Experts of a small language model.
Size: 9 layers, vocabulary 8192.
Experts: 256 experts in each of 8 layers, 32 SwiGLU neurons an expert, 4 picks a token, a softmax router, a shared expert of 128 neurons.
Training: a variant of Adam for the experts, 476M tokens.
Below are experts of layer 5 (counted from 0) of a mixture-of-experts language model. Rows are named router (the router's row for the expert), gate (a neuron's input weights, with its number), up (a neuron's input weights, with its number) and show model dimensions 0-159. Each number is 50 + 12 x the weight over its row's rms, rounded and kept within 0 to 99.
After each expert's rows: a language model's description of what the expert responds to. This comes from a sample of Wikipedia text that the model never trained on.

# expert 15
router:45 51 53 60 61 60 48 57 38 37 70 52 44 51 52 55 42 61 49 80 54 33 58 54 35 30 54 53 52 59 44 58 36 48 39 50 24 48 44 47 56 63 46 52 56 56 48 51 45 57 58 32 57 61 55 53 55 32 73 58 69 53 40 50 55 37 45 54 32 62 63 56 51 47 52 59 31 41 39 37 48 33 62 57 26 57 58 31 38 39 65 59 50 65 26 58 43 19 50 77 40 67 49 69 39 61 62 60 35 27 58 19 41 73 41 40 57 57 59 64 69 39 61 47 64 53 71 51 45 29 58 61 70 37 35 58 54 41 53 63 33 43 39 48 48 49 47 63 67 38 32 65 49 64 50 57 32 58 48 32
gate0:41 64 38 49 63 54 41 59 50 41 53 70 38 47 58 66 42 44 50 48 47 62 45 58 55 32 48 38 52 61 37 37 63 59 54 41 43 54 49 50 45 65 56 48 51 56 49 50 23 63 64 62 69 42 34 47 64 37 66 54 68 49 55 34 57 23 34 62 25 66 58 54 57 51 33 46 45 34 57 68 46 34 72 46 46 57 56 39 60 47 49 43 43 52 19 40 63 43 43 73 60 60 42 52 49 29 55 63 51 36 59 52 45 67 65 43 50 67 41 43 63 50 48 64 49 72 58 49 34 35 64 40 63 31 40 65 71 59 22 63 62 57 47 52 44 50 53 64 70 31 33 40 47 67 61 33 70 32 44 27
up0:52 51 67 55 46 53 65 68 56 50 26 69 40 44 39 47 62 57 24 54 58 43 54 55 57 70 46 42 51 48 52 61 59 30 46 57 54 56 46 48 64 40 39 54 41 37 47 50 65 32 40 35 27 55 57 53 17 46 33 48 27 47 40 52 19 85 49 40 64 46 68 46 45 41 53 49 53 53 42 43 42 71 37 64 68 52 62 54 32 58 33 74 46 62 73 59 45 67 53 54 40 71 46 48 42 52 29 49 56 70 65 71 59 42 32 49 45 51 70 68 49 49 40 54 46 50 37 50 53 56 37 50 42 55 63 28 48 40 63 37 48 45 63 34 45 61 35 51 48 69 65 46 46 33 43 56 41 71 44 60
What it handles: Commas, and, or, & joining list items, often merged with the next item's capital, e.g. ", D"utch, ", C"asablanca.

# expert 5
router:38 60 66 42 56 44 39 65 40 34 59 57 36 70 47 64 42 61 47 67 65 55 52 59 44 32 60 30 60 57 34 47 47 36 29 43 30 69 36 58 55 66 36 69 58 46 43 39 42 63 66 39 57 51 72 41 63 40 56 59 67 60 36 41 71 39 48 58 40 68 61 65 57 44 49 59 41 38 30 40 37 45 68 60 37 62 66 35 26 37 67 58 42 60 45 51 36 35 35 62 38 61 42 61 40 41 59 69 41 38 67 42 35 64 40 39 45 60 68 54 53 40 51 64 67 58 54 63 50 38 59 60 58 39 41 63 54 33 37 59 51 36 41 42 30 59 43 63 61 36 31 65 33 37 53 46 38 57 63 44
gate0:57 51 56 43 50 39 23 54 37 39 68 59 37 57 56 64 39 64 42 26 62 38 51 66 52 45 58 45 56 52 44 40 52 46 44 55 37 79 21 56 58 62 36 63 40 33 32 28 56 52 53 34 53 87 71 44 62 42 50 52 60 48 47 60 51 39 72 54 54 56 65 43 59 51 55 53 31 45 56 51 47 35 58 63 44 55 56 51 38 57 44 68 50 55 49 73 48 41 44 54 34 63 37 63 40 61 64 59 59 47 45 38 34 73 50 36 27 59 51 54 60 42 51 57 65 58 57 77 42 61 56 58 60 41 46 53 51 41 30 68 39 34 54 31 45 49 41 65 75 39 49 60 54 46 87 53 42 59 63 52
up0:24 57 57 51 48 47 77 51 52 62 54 36 61 47 52 44 48 57 50 68 40 72 64 42 31 35 56 42 65 43 37 41 37 61 40 39 48 17 59 38 51 45 60 47 83 59 55 60 57 55 41 55 58 35 39 65 53 36 70 71 57 22 44 47 62 37 29 66 49 43 64 70 54 46 44 65 55 44 36 31 36 71 46 52 38 56 54 57 34 49 58 44 38 40 29 34 30 43 44 45 37 50 61 71 49 44 43 47 33 42 65 60 57 42 46 60 68 63 51 60 50 47 39 50 48 58 52 34 55 39 63 54 56 43 40 76 58 36 59 38 50 64 42 72 47 64 72 37 32 57 51 42 38 51 28 38 52 42 48 56
What it handles: Auxiliaries and linking words after subjects, such as has, had, have, would, will, and verbs like joined, helped, branded.

# expert 32
router:36 63 67 39 64 41 45 63 38 37 68 65 38 59 42 62 43 66 42 59 60 54 56 65 42 39 61 34 56 61 42 60 41 44 36 44 38 65 36 64 59 62 32 67 65 56 41 42 37 62 59 35 60 63 61 37 53 38 62 64 64 61 36 49 64 36 55 65 40 63 59 60 49 37 43 63 40 28 39 43 36 40 67 65 37 59 68 39 32 41 60 63 33 63 52 54 35 34 42 64 38 61 39 59 34 52 66 65 40 40 65 36 46 60 44 37 38 63 63 60 61 36 39 58 61 59 65 60 34 34 67 63 57 41 33 50 63 34 31 67 54 39 36 40 37 70 43 66 68 45 37 64 41 40 56 41 46 58 48 46
gate0:39 71 58 53 56 55 50 55 45 51 56 49 50 49 48 68 48 52 18 70 54 44 45 59 59 46 63 29 72 58 51 56 39 37 55 35 37 65 29 77 52 63 39 53 36 49 36 26 34 58 50 29 63 72 42 54 52 47 50 49 50 40 38 29 54 38 72 57 40 50 45 53 58 21 49 56 61 28 46 36 38 57 71 66 20 58 63 44 28 55 42 75 31 57 44 65 50 51 54 53 36 60 50 55 46 42 65 61 38 30 61 28 62 53 44 47 44 66 54 54 48 42 47 49 42 56 62 65 57 38 50 51 58 41 54 57 76 33 44 50 53 41 52 53 47 62 46 38 50 49 35 76 32 40 60 40 42 77 52 46
up0:47 40 44 57 41 44 47 41 71 62 50 37 39 14 83 50 71 44 32 36 43 57 45 41 45 48 53 52 49 36 45 42 57 47 48 57 46 39 50 57 82 52 53 63 32 59 46 42 68 41 46 53 50 60 40 42 49 57 41 27 48 61 60 65 38 46 72 47 57 44 53 47 59 41 66 32 50 36 65 52 62 59 79 44 46 41 58 26 51 64 49 50 75 59 70 47 63 59 42 44 54 46 45 45 60 46 64 35 54 48 56 63 64 61 61 42 22 54 51 33 44 43 60 31 41 47 61 49 58 45 09 57 43 42 68 52 70 30 37 53 66 45 58 38 67 52 52 56 43 67 51 45 44 47 45 51 64 61 26 61
What it handles: Plural endings like -ivers in drivers, rivers, plus sentence-initial "They", "A", table rule rows and slashes.

# expert 4
router:33 54 58 41 73 46 32 64 29 41 53 56 37 60 52 61 39 65 43 71 53 36 56 58 44 35 62 43 64 67 45 63 52 43 45 36 36 71 26 53 49 55 40 69 58 40 34 38 37 56 66 40 48 59 69 48 62 45 53 54 62 57 30 40 60 27 54 65 39 73 56 65 48 39 44 67 40 35 39 40 34 38 71 61 42 61 59 42 41 42 55 55 39 66 46 55 41 32 54 54 33 73 29 56 43 62 67 55 44 42 69 40 49 71 46 35 40 60 61 57 56 44 44 57 61 51 57 64 42 39 57 68 53 48 35 55 60 41 32 65 62 46 36 29 36 66 38 68 65 36 40 60 43 49 63 39 52 66 61 36
gate0:54 44 64 60 64 49 38 67 19 62 58 64 48 47 54 59 24 68 36 51 64 26 55 52 31 25 55 43 59 51 44 30 43 45 40 35 29 51 34 47 52 51 58 57 70 42 26 50 52 60 74 46 51 48 64 44 55 28 38 71 49 38 25 67 67 45 41 63 48 70 62 41 61 39 57 73 38 74 49 46 48 39 44 73 40 52 72 36 36 58 31 61 43 61 43 65 48 51 50 45 43 46 41 66 46 63 38 56 50 44 60 43 61 49 38 56 31 61 46 47 42 46 43 61 54 59 42 70 47 34 65 52 65 57 39 33 60 45 37 57 58 57 65 59 47 58 51 39 56 51 59 54 40 55 78 42 60 45 66 43
up0:18 58 59 40 54 57 74 59 56 57 31 46 42 61 52 64 60 43 61 43 31 75 43 63 61 74 61 42 63 38 36 48 38 41 42 60 47 69 53 64 43 57 28 54 34 30 67 25 55 36 41 57 57 65 31 44 46 49 44 39 44 51 56 19 34 61 66 46 54 36 57 58 44 50 30 40 65 38 53 58 43 50 40 48 43 45 67 36 38 64 36 47 60 58 51 32 51 45 28 56 54 59 50 56 35 41 47 62 44 44 48 55 53 48 49 24 75 68 71 38 65 57 40 42 55 50 50 47 46 42 56 49 45 45 56 42 62 42 28 49 48 54 69 62 49 46 26 69 51 56 34 64 51 24 58 55 60 72 41 48
What it handles: Capitalized word-initial pieces starting names or proper nouns, such as Enter(prise), Cur(ie), Del, Mont, Atl, plus t(ell).

# expert 26
router:40 63 64 39 70 50 40 63 33 32 66 55 37 62 40 57 36 67 38 63 62 49 59 63 43 37 60 34 60 56 40 54 42 37 33 39 34 63 38 59 55 64 38 63 67 54 42 38 35 64 57 42 67 57 59 45 58 39 60 68 63 61 34 45 60 34 61 64 31 67 56 62 54 39 48 66 47 37 34 43 39 39 70 62 34 59 66 42 37 45 62 63 37 67 49 56 35 34 36 61 34 56 46 58 34 57 62 67 50 41 64 39 41 60 38 44 41 67 63 62 57 33 44 56 63 59 58 62 35 36 63 68 64 37 35 65 63 45 30 69 52 49 41 35 40 67 48 57 60 38 34 66 33 39 57 49 45 55 60 41
gate1:58 44 56 62 45 50 43 36 42 29 49 41 43 67 62 55 55 51 50 43 43 71 47 35 57 48 45 51 65 50 37 51 55 51 19 12 27 42 48 55 49 67 50 46 64 45 53 50 56 78 44 45 62 65 64 68 67 64 42 56 68 64 39 53 45 42 45 50 55 56 55 53 82 61 51 71 40 47 19 45 44 35 39 43 34 53 45 24 44 41 47 52 54 33 36 45 41 46 60 52 28 68 43 64 54 48 57 49 47 61 52 49 54 48 44 53 58 71 41 43 55 28 44 55 47 64 52 41 42 41 43 55 46 35 38 55 55 48 40 41 40 50 52 30 43 60 49 64 75 18 62 77 38 55 46 17 61 48 44 46
up1:56 49 64 57 62 28 56 56 51 33 36 44 32 48 49 61 59 48 51 54 51 80 38 64 36 68 45 52 45 46 58 49 49 55 59 63 31 37 52 62 32 44 47 38 83 49 46 45 61 52 65 44 63 50 57 62 81 69 44 56 41 55 30 51 35 44 47 47 19 67 50 59 46 41 65 59 45 55 55 58 41 56 21 62 45 61 43 55 56 36 41 58 51 40 45 35 36 65 64 38 38 22 51 62 35 60 61 50 38 51 32 42 66 49 37 59 58 46 46 41 31 58 49 69 72 53 37 42 40 36 54 36 62 47 44 62 60 54 25 35 40 60 43 41 56 58 43 43 57 38 43 69 37 80 48 27 53 44 44 41
What it handles: Dashes and separators in personnel or cast lists, e.g. "Max Read - guitar", plus plural endings and "features", "served".

# expert 17
router:39 59 62 41 65 53 38 59 36 39 61 56 41 64 44 66 43 66 37 66 61 51 63 56 42 26 65 39 71 58 42 45 41 40 39 41 26 58 39 63 62 60 48 57 63 52 48 41 39 68 63 33 58 61 52 48 59 44 64 51 71 54 42 45 69 31 54 64 40 58 60 57 60 38 46 64 46 29 39 41 39 48 56 58 41 61 61 26 41 44 56 62 41 58 32 60 43 30 29 62 36 67 50 69 37 62 64 68 37 39 67 42 39 59 49 40 43 67 70 52 54 38 41 59 65 64 57 63 49 32 66 61 62 50 31 48 58 33 38 61 43 32 31 33 41 59 54 58 67 41 35 59 29 39 59 46 41 55 58 38
gate0:54 59 36 30 42 68 66 50 68 54 67 51 14 56 41 51 49 61 53 55 68 53 61 64 38 42 50 35 62 44 47 47 13 46 48 51 46 57 42 67 48 73 27 52 78 43 46 49 47 61 47 37 69 56 55 51 62 44 56 49 68 47 28 43 46 32 46 43 19 51 43 56 42 44 20 55 47 34 38 51 59 55 60 50 42 65 43 40 29 33 71 60 42 53 18 65 38 46 36 41 39 58 54 57 59 61 48 55 37 27 65 30 60 56 54 48 36 44 61 52 58 47 55 45 70 71 46 63 53 60 47 44 34 51 45 62 46 36 43 53 66 33 50 49 49 64 42 39 63 50 54 59 61 55 58 47 49 68 45 37
up0:44 54 60 53 62 42 39 55 56 47 66 34 50 51 54 40 27 41 67 64 40 58 54 46 29 40 50 61 37 42 45 65 58 45 42 41 55 46 63 39 52 50 43 45 51 60 43 56 55 57 37 56 50 61 59 40 47 30 35 66 62 40 22 52 55 31 43 52 40 74 57 69 70 48 72 45 63 37 35 50 37 38 57 72 38 49 57 50 43 64 51 41 60 38 43 46 54 27 59 48 49 43 64 61 45 48 34 35 36 37 69 29 35 58 34 73 70 70 65 41 41 29 58 56 51 46 60 32 55 29 49 56 47 47 44 20 28 29 41 39 54 83 56 35 46 56 51 48 50 48 63 56 63 29 55 62 54 39 53 71
What it handles: Commas, "and", "as well" and closing parentheses between list items, especially after percentages and figures in election or survey tables.